{
  "lr": 0.00664,
  "schedule": "wsd",
  "final_lr_fraction": 0.0,
  "seq_len": 1024,
  "steps": 4686
}
Below are experts of layer 3 (counted from 0) of a mixture-of-experts language model. Rows are named down (a neuron's output weights, with its number) and show model dimensions 0-191. Each number is 500 + 25 x the weight over its row's rms, rounded and kept within 0 to 999. Numbers have three digits each.
Before each expert's rows: "comes before" lists some tokens at least twice as common just after its tokens as in all text. This comes from a sample of Wikipedia text that the model never trained on. Tokens count by the router's weight.

# expert 48
comes before: "–", "0", "5", "4", "6", "3"
down0:469516530509477482513484494535537537483514474466483504485487472485497468511456453482489519542486519543491505479481481433460501528518434515473507496556476500472475517501512482494464510511473522521537530515489508514531501489483489529477494486452524486467486480465525506480534481453488492492514524487502524526518470505508502468539466538534510499543503482494505498505484530505477549487509472540437490510497429493460458471528510511476527537519497503487501512554541488462508495509503533479455503495468485448526505480494505493508534494507512463472501532484502490528483502503506497479
down1:546483521471465498509492541495497518495490503488441457452505504481470505450493491475523502474502448521460499457516520504494476484493483512471554463492493453498507531511512481482498491503472524486472481511487484559536482473472484502459484500492514495518490476503528446491506539482489524497524500509499481488455524551501508502501532541452475432496470459507469466515532540477505523471512478513500480501502493521493472547476513465478507463499502495525538538475466483530472505481475490481500533474462489483526533500510487498532521487496515463512521501477560506455491483498497484535
down2:513538487499535520524538495458493517551496506573480504483453480541546515440555524481481523524458483512507490462511510512474479530513471476491495533542516508531441498509454517503504515499473505482513497496509457487545510477509495479517465491525476527515468505529490493512521488479530506474523474501502523523500486487476539518521469525479480525500482490530501529491518488518491470505510553548499515492470505463522494525508515472486483497520519532450530503498523521475502499494540484542486481489456516506491521475523491506473493473480490507554504497498555571464527475478489480493
down3:444460537506445522492491498496547532506509496478485539462511510540480492506515452510508483565475487496509501498442528456488481515512460496476480480516491478484517543511508464504507475552524445495477526523509527536508490506496528470494490485569548494514481545522524536456498507518503497492480493511549519515484522513527490509479474469496515514505537457474556495517498570514514522465515488493486527497524486468483479507547468474493521526486510479502493497480502484498481524501498468525493545463503535509536508474518503502480507495523497501492529469487499480512456519508507543482

# expert 49
comes before: "|", ".", ")", " ft", "°", "|---|---|---|---|---|---|---|---"
down1:491527551479456549485502512502518493489490491508507477486494467474547509491471484487493522504502489468509488503512532510487461513516502492490490503535501500496499569484493442523480490506472501501555466503490462545492535477542502533478478471504509513537457468489497453506470526519486547506501529500468495525487461508478460470475484507454510476498500506489442488478510512494527461510505476541477486502509504485523504481456553454550518493510487517486566559516531516488570476512494486492525515524481492481498501512512487460498491497485506495445513523538508511492486483525541485470
down2:507500511481503479474514498480498518514517523501549510492520520487487476471507499486550539475494499478505522488487487510520475531498483533483492478495475562479496473508491573456491502507525505486501475504473493492498491512508481522498516518492481544507540527484488500518520528477513509479532521548475492520460544493520480498543513465490494475532494518513535510520433503502462487471503512541470473507489498493470520505556487519489534564538534514500469463534489464484465474464520556492495448542456519509445502503456481440497503501528491476492530496517506508522486453479472513496
down3:484490524488520502488502508488491525550471500481476533544478511453480510493486482472521543508502501452475492498476537480513536466515462563509541479507514501529523525486532486538511466513521508496455563480489494518519473484472470524507463514516510469505481501485521516514501499492523524510456559513489483491492463495527479494486513487482501516523493515490467462476541522496536493475502527478505476518536456472549515492504518425474503456506503501494482508522502534459496485527537484530503566504525471486525518545535503497479504524465463483495541486491520533493473517482497549492
down4:512489538533496512515522490506512492477481518543506504479510528516508500538507441468525483506526491465491546505465495511486512516503488511532499523506502499499461488488502529504500483532500499501503492404474541494492484527488525475535536523542513480508504504479463507475458505524480502560505543465519457463499505495507500478519521453543479503504475529549525490476520558499531525513471477491542556483483439454500513517485436534476502494541500483490482547518489501492484460470489492532491501482477512506493511505523497460519541509536513539499496477489502506480507472520484528509

# expert 21
comes before: "1", "2", "0", "3", " |", "4"
down0:513540511492522545521489503509540524542483500479491520500519463495467493512483552487527452521515489469462523485535487499516479496535478505487476533525495484530414482504495493520552507514517498488521485487497534501520466524518501484449533497539520477558533493513513509513485501482472493499468477475475521420459526530499464538509516508503467495487534543531501542519491488465487513500508475474523495474557482500511539482546484526508478476492493508485521466487524481466495522476506549468520517518497492510481468552485498481457497484508534472505488504504497491496477527505488491452
down1:515501458477525494469521513476492500491477465468505516458487484499550523459475519476517496475502463510470540499469531560463444505508510490476484485515560520480505518514539487495488517492496506532509497542544498483513478530437536523467482504469489457556469471507474467532469507459472492483546512496493476532475503467464519492524527503513492482414491512513446523530511507517462517481487521497467542503490460494525513527515524495499480513512503483489522526499533505502501522480480539483494499513478447495510528481481503521491517510490481493487536470488468482515501500468482520479
down2:519511507481540525545491501505466492473504516522476498540440476516486481466542522525527513496521473446467531468499471501516546502501484504531502519509479525501518544544454532507499495502519483474534438498477478492506531484512547463495489479569490489510514523503516503513519543442474491527499488529525518490480523504484494524449503483524523479536466518495532484511486497526526512475533491478463536520526514468534525502513486491510461525513485505455527481498474456489491475481518479526443483516499531508512535472453486506525491458508480521526512489514503522451517505508498509472
down3:535517490491516518514436545446513506482504493476490539471498487541527534500475530495471520541471514459494528506485571458507496565506440492485520470497494457506494542481498496476464447505511515490495476476488507549468485492490499514527509509450552467505493510499479517485484529480504504507465493518537538536470530501527496506507518520523502498508496467486494476476518556511530461526504500491478506519517516533493500469483488496501485516499518490451509523492506493526511514500464507511494532496431540554452538453490499524515501487524485489492495520517504478520483492506540502477

# expert 7
comes before: " ", " of", " \"", " ==", "==", " •"
down0:511539507481476499518476486508497514441452506515533500507500496496492501495497479504506497514468509488481521482491494474447480489556485450509442466532461488548514538493478551484455501477502522519453476468498469452522482510536497524481533481462507481445544499496548446514486468511496495508543503536490500491507487529508518501468488498528485541507513505545460481459501515444450499494493484515478494507481487530509479489477500534501540510543506494466477474474527499516525557519495514470473494473531512536515473488506517529506491477465481495457503493513520488519485496521493465480
down1:499485476508498500484475519519533554507528521481506513444542476491527511530480506461552455501443439472456511490536575488505499468506495504453541486528472488506484501513500483509483521473459479486484496469492487467503514526535511504461486495452482473515510523505512519512493521479486488522497501537479494529493472520487531480517519468496469489465475510519468483484552515484514491449490487469517514480531481518531499505460534485527478473485483493475507522494523520530495525483484520531523486458477486549542500529522505498470498514532515524432523489494505509520558525521498497510
down2:490507499501470493492526536538475539506538513493483530508492486501535481466568500494502466545490523517483499539480491518519466515493450466476471503490476548537553470507503526480518465496503439524529508493485490462476502501515530508502470460549470504493526551478497491501462493501548498508499524514486511535485494473503541504475536507494502498491449508459494465523509496470506495523506487484524473495469516485508484530509523511508461538537472484498506481553471468510515488535506519552513479475495533539487500449449488506479486504463457466491496508500537526517524500466508512543
down3:494525476505481513487485501524537510490514507498501520509533514517518514516472507454495531483442462513503527515473497470525487507497441509491461497501518501473495529487533472503470520514520488486473523490476532552493497493507547463526489444466550455524503515488523461464553506493482521473485519485527486528499492500495503490496497472492464459501517509455558520498528523461505511514512454526458529493497481553465480484525476461502457502510467431500481523489471508505504508501501518521497529504495531512491562501511481514508522542478474518441553454486527513490508524502508489502

# expert 46
comes before: " the", " a", " his", " example", " its", " her"
down1:487503504479433491517518497491505501507486502519533536480482507465556546533444509565545504525492478494501527450488492510500482450503468508450491497541519498476506509558474464500496456540472515485514484498522508528491466475523467516511473537481521497551519463522516484490533501518491478526509505505464476487492481491424499455491509544484460463542466499551507494510534487522493477512501498471453526506510476520529506476505457462531469479503493511474541534514528523493510498455470511481505501493465499506497516499539490508503497538517491497469514510517504511519514500503503488509
down2:508501479514492523508526554510429512487526504505514497509473498501543540526568537487527497506504512520480509475473482482514543558508479513464501553499493551487464506521497459543476505523475493525498506517492455462452514515525499485530499493507487499505512536514491530498511487505487525511524533437540525538518485514464525504482461486518532477459508496514557493521495515525479519515505485527508485491540486484496478515464513494485490476499483497536538525536447471513492500474467519511516498485472525520503476458492494496488501511510458533491525524464526523463545521464545492482
down3:487507554521503503491450523486495535484509503477494543509528525522518498501505535495518492563447493508540529520503542480513522454523472520511509497538471505545491497536463502517499487516512514504510499454466505534511534481462535528466489492499482512525524550501498534516531502484461500488526546528568513525453493474464529500493495536463483520528525515503514534507460562488497516545543511524495480510508530483519495482505502495504496459521509489442499508515488527499507512507527506537508548489478530483458522513504472513475519492520487469478463518478505498494480496534497557520
down4:483520537464493465511496519495500488505468566475474481519543505505506513509460510498503509466480473504501509487477536517463518473540512522532501521514486496510499509501571468462515512519491512483457495474496488497507490488531503508451448495495509509483474513531514516439505517518487471494537524517499493514517518469487505477514509507493485473520487482516483535525451498540457515525530493510507494568502516482482493472420538516528450554546476486545495507503472454508524459483507526521500473507477468521449499505498525468518499539503510513489543458484524493500476462507491523502

# expert 19
comes before: "1", "2", "3", "0", "6", "4"
down0:514484501498535446502467511520460490489473506500489472507504495490535536491540499482507473480531558513508511540489495481517503489526424525476503510512471466520505462490514541453491476500523536487492523491452546482521503479528479466501541511482533484510537483495458533501500501490475457472476487422531469459508518508510501493512472527534473498512512470512490474488516500480469515525517495505457513506471516553490536491524502503488465525487491511482473495475544498526532470503516516478539499521511511469558472522501483492459500457485551476526486487476519485545530478504494503519
down1:513519524555456486465512460492495504483515532452487530498519518462490540478472493477502524491518440500477478489516526505456465475492509494450500465521475496517510482452493495508494543486491510548501509520513547525489495521497488497487439522500480503494542526489436447501524507481494502507442502486495485511482513494484486458540476497517493478467457528511481454503529519466528467512508518479490470496527487492544541505516493494550451495500502471513546529480460475481512465466500513500542510543462465503479507524533465514498490515498490476501532481530507527511496503485482522509
down2:545510470472509501521491523477499504493493512493479535492491497516540488470556549484536545488479485478475485468486500501493474514502500489482481516531463557470504547495460514497516466472499460488527526464459476513494521482483524523516516510525492478568495475485470515493521545491485459493519507461500489533494527517499488489571540526540521493526506497520475518520511529479501494483505505491515488522517524525534520514545489493553464496475487518498487491503470503477491562493512468516479480501439524479476505446477470492504501459486514511516510503482487554519470471463511464546
down3:506555514491474496499466515468505492485524511490449516531489488527503507491477462493490513510455483513498520497460530496548511470501474501525547500550502494506491512519476478555439494495487505466496530463490543550507515479529512478493494500475533486501507492536487494486501491521475515472473478491517528563494482536510554516456480463521490460505492492525542464453519554481527529440526507519505473509480469522537480476503491450522504505499508499508483470498503493466498515531523486477482531448514517481503497490481512473501545469537504444484532521519508483496516536472506526478

# expert 34
comes before: " been", " a", " not", " to", " also", " no"
down0:529458480474516493459494516497461505557512486505504505516514488456493504484471501473509474534511520477500488497499476472495457469512475468535442499527472491498474470478537525490512478530487502510491494477527529538509517524533495504513532512490501496499530508459475502478469491510459453502557523504512451522489526533499515525526526540504455505495492471530485497476477506438462491496495492533478512516509476452547487500499469495514519507495533453524434455493535508482519529508518492483526491513474529463507504523497499480476476479496473468450545532555536501491508489478471461497
down1:473547489519486478482523497491469462467469440485488520508478481492495512558471495490526507474499456484506465471513506511488488512511482540492474511542491514489491515556496512520519511502485493463497484470514477484517510473474505533473463516527485500492443497530523532506518511501478501506472544483486518480481409466479512492489557487460499451496485525512458545511522505508513477461476516470462526473496516530484487522530446484486471479481516493492522519458505498493512511515482463506483490517469478470506525486510479485483515485506498521428527532511533484487497530540550466505
down2:517490504462535504508499460473442515513460489518478587497447526530482508464529558519521555478484504523479472517478480489528492523488480517498518511529482488494453513532514536492512509514457499506530519473460504511501525515493562536531446499513482496482505488503503507506505481529518500466517494500462542516490535524523531518498482518502527488440504482472468481513467494506481475469499482480516519491500527511468504505482520539507504524487526477504529510535491506480520449509505458532489504538503545511502529471522501497488515518543537499495506450508476519478476489465551464502
down3:473498544556496495526494519487526517478498511482515550471496472514479496454478517514443500539495481473534504530511511488522523493450492500509556493511469518510505500500494461450512493492516471468497510508519519519487485542565482470486528477507461491526483487480484495526490439478516484508487523492572506494506511504483484475460492520513469494460508503458475521511487526520521513516555512511476486488486505549511507504545484508534502521485498497454504458450451448507501517488542469493521505517525491561465498539473505535524511474512515515471510508471518469503505465518488495491

# expert 12
comes before: " he", " the", "%", " it", " she", " they"
down1:524531507495486512501496479504486501483485464459486501493487516499510499494473472494505481491467456522514489513504508459490440436545440537502522469565516507504505492505533473500490508479480549489486510521506511507506464519510449521516481463496507518554533541502539496532522499448493513542467511497468500479516480516512524472528530518480488438525516508560474505488514515478493495489471471479510512474505505530480484544485521472526489500487503477504514510471493476508537533456509496548505482460507454486478511508512499492499495524488568515473556509493474459477502530515468487542
down2:503489482479527457527551534487473545470554498507491511530511477517510469485531498493498431525524518517450519483476489485565496457522454518478541545502509552473506467498462485514519510506505511526521451480479499506528485510487478535506491488511468526489516521518508549522496484475486485504504514478484493522502515500543560489484468507504546470513461523514531506490464490508523526505512547506492471473463488483469494495510497499513498511503477497485497524518474528518489524506515486545484462473484529495472541503493449494479532520506477506481451464437513467486494520486526542500
down3:486448543467503522488499506516519500495505538498495532448492465541547513479448515494498486555465505474515528523500545471532502522498462514512547493463519457512504480509502490514504444518520505504490520486510513475463520493489510484497489503492500505456505481511505510441474484526498491498499492522480494502490511479499519525474534468523500492515511503472520507509519511503549487510523530433504493508529535503470495479513489518484531502478508510434451504475498498463508503518444498547485507468494505554498497498540543467472497521495507481516494550494554508519456514524508565549
down4:496480510526493495474487489507507486454469520505506498465512499468526478532488506511490487501579483468520506437470550516543517490475473492494489495489512488533514492465480492520490521469510470502529485498491463486515465457499454506531519526509484509468480459490530481464490500479509444502500497462497472553508497495518504458520479466481456521478519541533489556508471469524520550482503519518484513518506535516506557482488518521486485537501503502494459455500508464471560479495480490487483531502460464515529484461482481450483524490484465508527527536476513467516505507511476484507

# expert 15
comes before: "0", "1", "2", " |", "–", "7"
down1:515495512485467467528518502471527492483504493466524497464464496558467509486478564515517499522538485485528514501474498525511466502471469469525496508501520515526516513489515515475485550473497494537489437493506508494501468538505491489509487467503489486525509451517520469475538567486445495486483512527477463487507472507516498478538481508484495440503488501525498491534525509496533528470510464511492460529543504518478519520509460507516513459493497544500528548466480439510478493479520493494519508489432504534476492522464467506466505497496533531511522510535495466464500470522519474497
down2:538474479501534494442512548489442499555486496525479501520481472508492502518562516506510501528485473527477513546525468546501530515497464528478502526507499520526506527508454540504521513490487456519517512491463467502500490510558468530536507467532511524466487464538457504518468475511481483511475482527505526496502539509529523505520495515540507426466529453503512532476506500479525509453517472516527527514506531523518473511499527514501480481527517520460527512522502510474488486496550493532496486488499492509497504501483508530531524506477449480517515499467512543539472514486523499499
down3:508496535488499514513483503528504532463494516496494482499495484539494491483463478499457489543511493437479477536556542486519506502477471493502536508512434442498508484540515487507494476468527478512487510474519507527491486494504531505497492514518538497476503494491513501477495487505518516506472483506516525530470562507585500523509504500489512462490528501505508512493497524527478483480524526506520528549509530515489494492540545480502500538485537468418473497532476471542487469523522486533503517516506537524500531475501502483495512522460436482535526493483509457502455535488533501518
down4:507481519494472493520487523570486483506513522490521499470507510471513479479512500490507489495522492514526504518495480560504468492511481486522497462521537485458483485471467501486556486439495472500531510468495518497495505513489552519492482529494560495494498479512461521471507526499474527514513496484487469511529492483512503521499502494470526505446508493505507548504444479510515511502436460448486526485540484474509529473472495488541493539512539455511465535520478430506550468512484502492477496505484480496525504466453442475489530487481493516464487532483536496533513513486493472528

# expert 44
comes before: " ", "\n", " —", " MPC", " +", " −"
down1:493490474490497506519430471508516466467464443461523512488473493497498545478494465486500498484466494517511485489512519517481542488531451493491503493439518520527516457536488496513481488492465517510516500502484491473508484494503444530481506511474497474526494508527523533497504514472487480497512554488504513457524494503467524478512511489536469486527453528521498474468516512478507548474542514487479530511486482555514516498507522464500505467511461518455524517506470491565495476476552470468509501429465457485510522537512541510501507490523511520438517512514507471502506507499484482511
down2:489516496508549551490527521467513538526534523500491490480488458531506485490499460509499517512494504504450497495476538504521458463489392507485538537512506501497537471522495532498485494518509527483473503485485510506495507496526514516539449490485494515518563487535432539483477491504466494514499512506538494523489513506525499525515475462517518490517497578523503495493481496513492473514480481505483500465467495501494483537506496492493479499488523534550566497527489484483550510493462487519520473525498528498535506505546482510495498484503464504503505514441468503487533491507466522527
down3:530494505505494530508502503509492530465485528500483511518482473520505490498474496469514468561470490482470492530496499481478514514537472546500526511494478483494483510496504491482456503513506511507501530459481478504488477478490517450511480557468487508505502515517496505449480466535468540531494494487516465499433481504502524475497509525493498508528530559472519512491487485509521522494553469461520531510498486525498536456539542525469518486520532495480441488509468490510513544529497490488512507523495534520513500516490559507492516510508492506495554466468553589511454541486514482494
down4:510512520501494460540498472483505500489511485525511545516487563479508475487549490500471495505527517471499512513475475493484471521499527505565481501506517519524511510488529534471556477492482505534495540474463491468512526528526531478512531470485510535523457530481474464471447463528521490539512503477518483542520471470513497485487500491546471490501496486484518553528506517502483521534487544481524500507497517494492517510512550528525496555544507480490512489537486478538484471498465511461490533523508454488489515511507535477502543487519458513556551504494506497497509479549497525523

# expert 2
comes before: " |", " was", " had", " were", " States", " on"
down1:480538488468520540517527494480464469522535500468493507466496512530524475484474425465517459463508502496483520450551514510515507527480525512488455482559535485467515445503463464524501479517481503511532504526503483504494441515477499528541452511475505506526500465517498486491490472474507488503465495518520498489494458492516517451485480463539499477472542549498470526500512509508494506498530497489510526526476511469479491524480490483481527498488535487495530495526474471483524502504513491515459536498508474519468528499485540474513465513527489460484553497487526517494540528472483475459
down2:539510470493532509490496536512475494498499521577539528467460510531518492495517506479471495486510470502442526483501520540514557489556471530481504562491483503506482458511557524511509461473461476499510486526506498513522484491498505503539487470526459533516495514512495502481536460461485492500478471473541483474528503512538514479542516437519491495506516475490529493504503514461499490481462515501489504508534499506464488495480479508554495538492481527489512514489501507481492444469515482492482514525446515504447466530506508486492508505510524461517528491468505534461523523507521524533
down3:495516502511502512508519482530499544457487504497518518494467470472484527468490484513489514522479493455521510486509508475534482496519484510479556502475495483502497503498505506505484477512516486496518553525475440484504479477506474467518507480469551518510509535502521511437521464495486476514505499538490516552463484488499487503478498509522516513522523517443502541541537500521535512491482522479464496552532497503504510504451513459480503520462524449507513539491514491483494521475508499570463523498524470550448538497523498522459490502499415473510526502455518499494506496551496505513
down4:505514532495544520530470531498510543480488439505496519493548495438492484498503514490483490508508500456481513446499505518483506501537459507508493500452460478528481515490483470476525481474514490457504527504496459495488465474475521529492530495480480511457480486527484437495522554499496484504506515463479481518474514498449447491512444452485526502478514481517515506513493507547488496486505475490522503543530505527480476493515533482499482520506455450502536518493527475510526531479492499532476499500460476512498546496458472442531495494505501482506502516457485470525445506517502478519

# expert 54
comes before: "0", "\n", "s", ";", "3", "+"
down0:506456516523510481450503501508537551468519508515459510461521459499460485493504475487557536497504496448501533463537453500500527481481508495494519514466489512517462486505517468484538509496482476510492460496484444521488469484505530504472511491469499477489475536515497514542510499497473447502560510463465471496501448484521504546484494559501484477473492510446487461479507524506471544517451498503476490457497518497501509501482442501535477477502497520504478491468531516529516479503524522493482478509504517503513552533519483488450511504495515485504478475519529478517538504485522472518
down1:541534474487428532439520459495477517443476508450511481504501461496511530510452468498516489504498487498447509492509520503484478530524502526509482517583477480477484498484489503522498484510468476469482478506525455515507488497480469504488535496480446480496509545525499501461495530506512477537502468509465481507484486497497512463498529516466453490504506501506510531519536516486505499503466505502507495514469471497453492509501541488521474469495469498474515507536507497486472509521506457544506505503538475523510555535553503488515506524490530522455501516484516527470544491523552487501
down2:515498459502490511471509539512503504515515528496483495476494479514514522447512562486521525547500508519467521479478516484523477480522523517497448519517482535466531521492471498460501491494503456506571507470517508504486516455497535471513518490504497492523471490507454523493491487479508505467528506511481525519468470491511511502509541506525481502455502509522540491536511527429528466526498500494478503438480514456449492527496518495496530563513530457488538548538490501470506513542540489501472460483524535508481509498520452499451517494523489477519508524496499514529491499521514522523
down3:507486563447480500524474572522510504483508539500464512497500483506467524479503479458497465492520510488522483525457505490533536489508526517527545474564500509515453491462503477491458506478526458436505489465472536513526502452529487520506487494459509486511466508518477511449488527491495510463487522480562491536483504478504507515485520501542503502481505490489498532523492528496509457523497497500507473522500514509486534528516517472453472526488508484466501530494504493481463496519509463539449496466510552513477504480499487499472488524514471471540511505484515531461493522486521464500

# expert 3
comes before: " |", " JPL", " ·", "N", " a", "|"
down0:503497478472498471478547552463513492499467487515495505512495509480513516517478492473488510507503523492490516523495486476514486519529457507449485485557450477448453477468523524496529472541485492530513483512473482483530462510537525497472506496492514524489464544518497548476494456495515490483489461479548491459493497509451498508486499567484468480512550533499477480470473510495454509437471485503498497520443523491511482480513467494538454507494483497447521474507523509494507473520504533472505512519485478472484521492489509487483492520493511514520497537499505465512480461488475491431
down1:481509517515434542485502487508486543481470513492515505508489477474508537490488463505486539543515488477498471499522512530494497508507496517521489531459507504477536495520489505525469471470495495493477536476511484543501493533548528483495433492452511494500499481547516540502490494483494483503460527544486471442516539501458515478518512514472466466502491502451479489472515568435499518513530495501493504516501512514522503496493527445528448442480515525518487526503493516494508546480497486511464486498477545552490486507509500525458504484490463556520537508499496491496506511482517510475
down2:510483502496503510496531530527530510502485528519440478491501527557499527478531527500559503502517527512442492490483523487506537490527522463487480488503495486491512505482466483529507538469511471468558459480459552545514533535524476496507451540558497489489480501476492462503528504513536463495524520496487525496492532468518496497531518499535491493523468477471520521510505477551459501516526507468470492465490549455472503502443494505511525510496475500473520512497477500494484456482464483520489485503452511528497476474497504446496480529456499472492533468514482514497477473485506510506
down3:503494542502463465519482526524496499462435520463486547490463488502504508489474466465452513537470528507511523488526536481463555490506490531526494474446477498476503493505540484480512502537486438464502511506513537519479522551530543475501486509499553524517492541501506496478509481535475472499463504509530484518485502482507485534508496542477452478522498487461547521526541541486538490493492506484499495500547468514529507514502475469494522504511512465484503509452529485510468488506509475549503528446525503485473482512489496497530500521525510500522509535481526506493492503534492547504

# expert 20
comes before: "8", "7", "6", "5", "4", "0"
down1:507474508475450508479469516492546515476477488489486479469509528522468583474465530547487527443477525472504494459528489532457479501508521483487465479493502460482515510469488509514508499489458509503487495494514532484478474476504490481517474507479506448480506497532482492525520499479487458528504503479467474554490496507501526433505492488509484521485486502536476492498518536511503509489549512496505566505504501525489515502516521490484499449478508525504512550516500480504496496458530468543497445507465517491498528504496549502479520490499520520481529482485525511497566534533538488549
down2:497498445500494545494505472530495502489502481552499508510517459495530496470539506518532554490466491482473475464481499517540527496498468513517503510512488448518512482488552466470501516496505503507499470513516462527487479465513475511540523519507493508511511494494472481500513472469533492481527509484475518543495499488477502513526510506503469436485487525459510543501538520497523485512438496495451454515452486505540517549467528524477489485466496504490508495521482496493505509445514494480482425496515527528473517461532492511507485504518509490479512492453516520475468507445536546543
down3:484492518464439526504458543427536472489525506525486490525455516472489501474428478496494520491502479511501489504509506462495458503511445486477509513491491519483434503489473497526495502493538466508497483477538528543519496484494485483535479549468464450526536546494512501487497521491555496463450497514506495524500512531495515531473511475480534518540495500515502515465521525490458486468539462503450510508478494498511524527482485508499477493510486454501523513499476476491511494526493494503506466483494503542512548496546482484482510513500489467497507457475541501493510474515532530490
down4:534489479499477500484490513492497481481483458520477523503479546520517468472494521501521514499543500491482548493437512548482504472490469481509497527503494476488501520479504471451562509473512470526536507444485510458490507486489514548525508500543553547476479496512512473504454504505498484461507515482533526487483446480473522477526480505521486509450499510508499535491480456548469543519466565471513520477528531495521515508453499504509489493513489483502511439518487451510492501494517515535487493501455474486500497455456535497468542512483477505531525493492491488523511500504495523511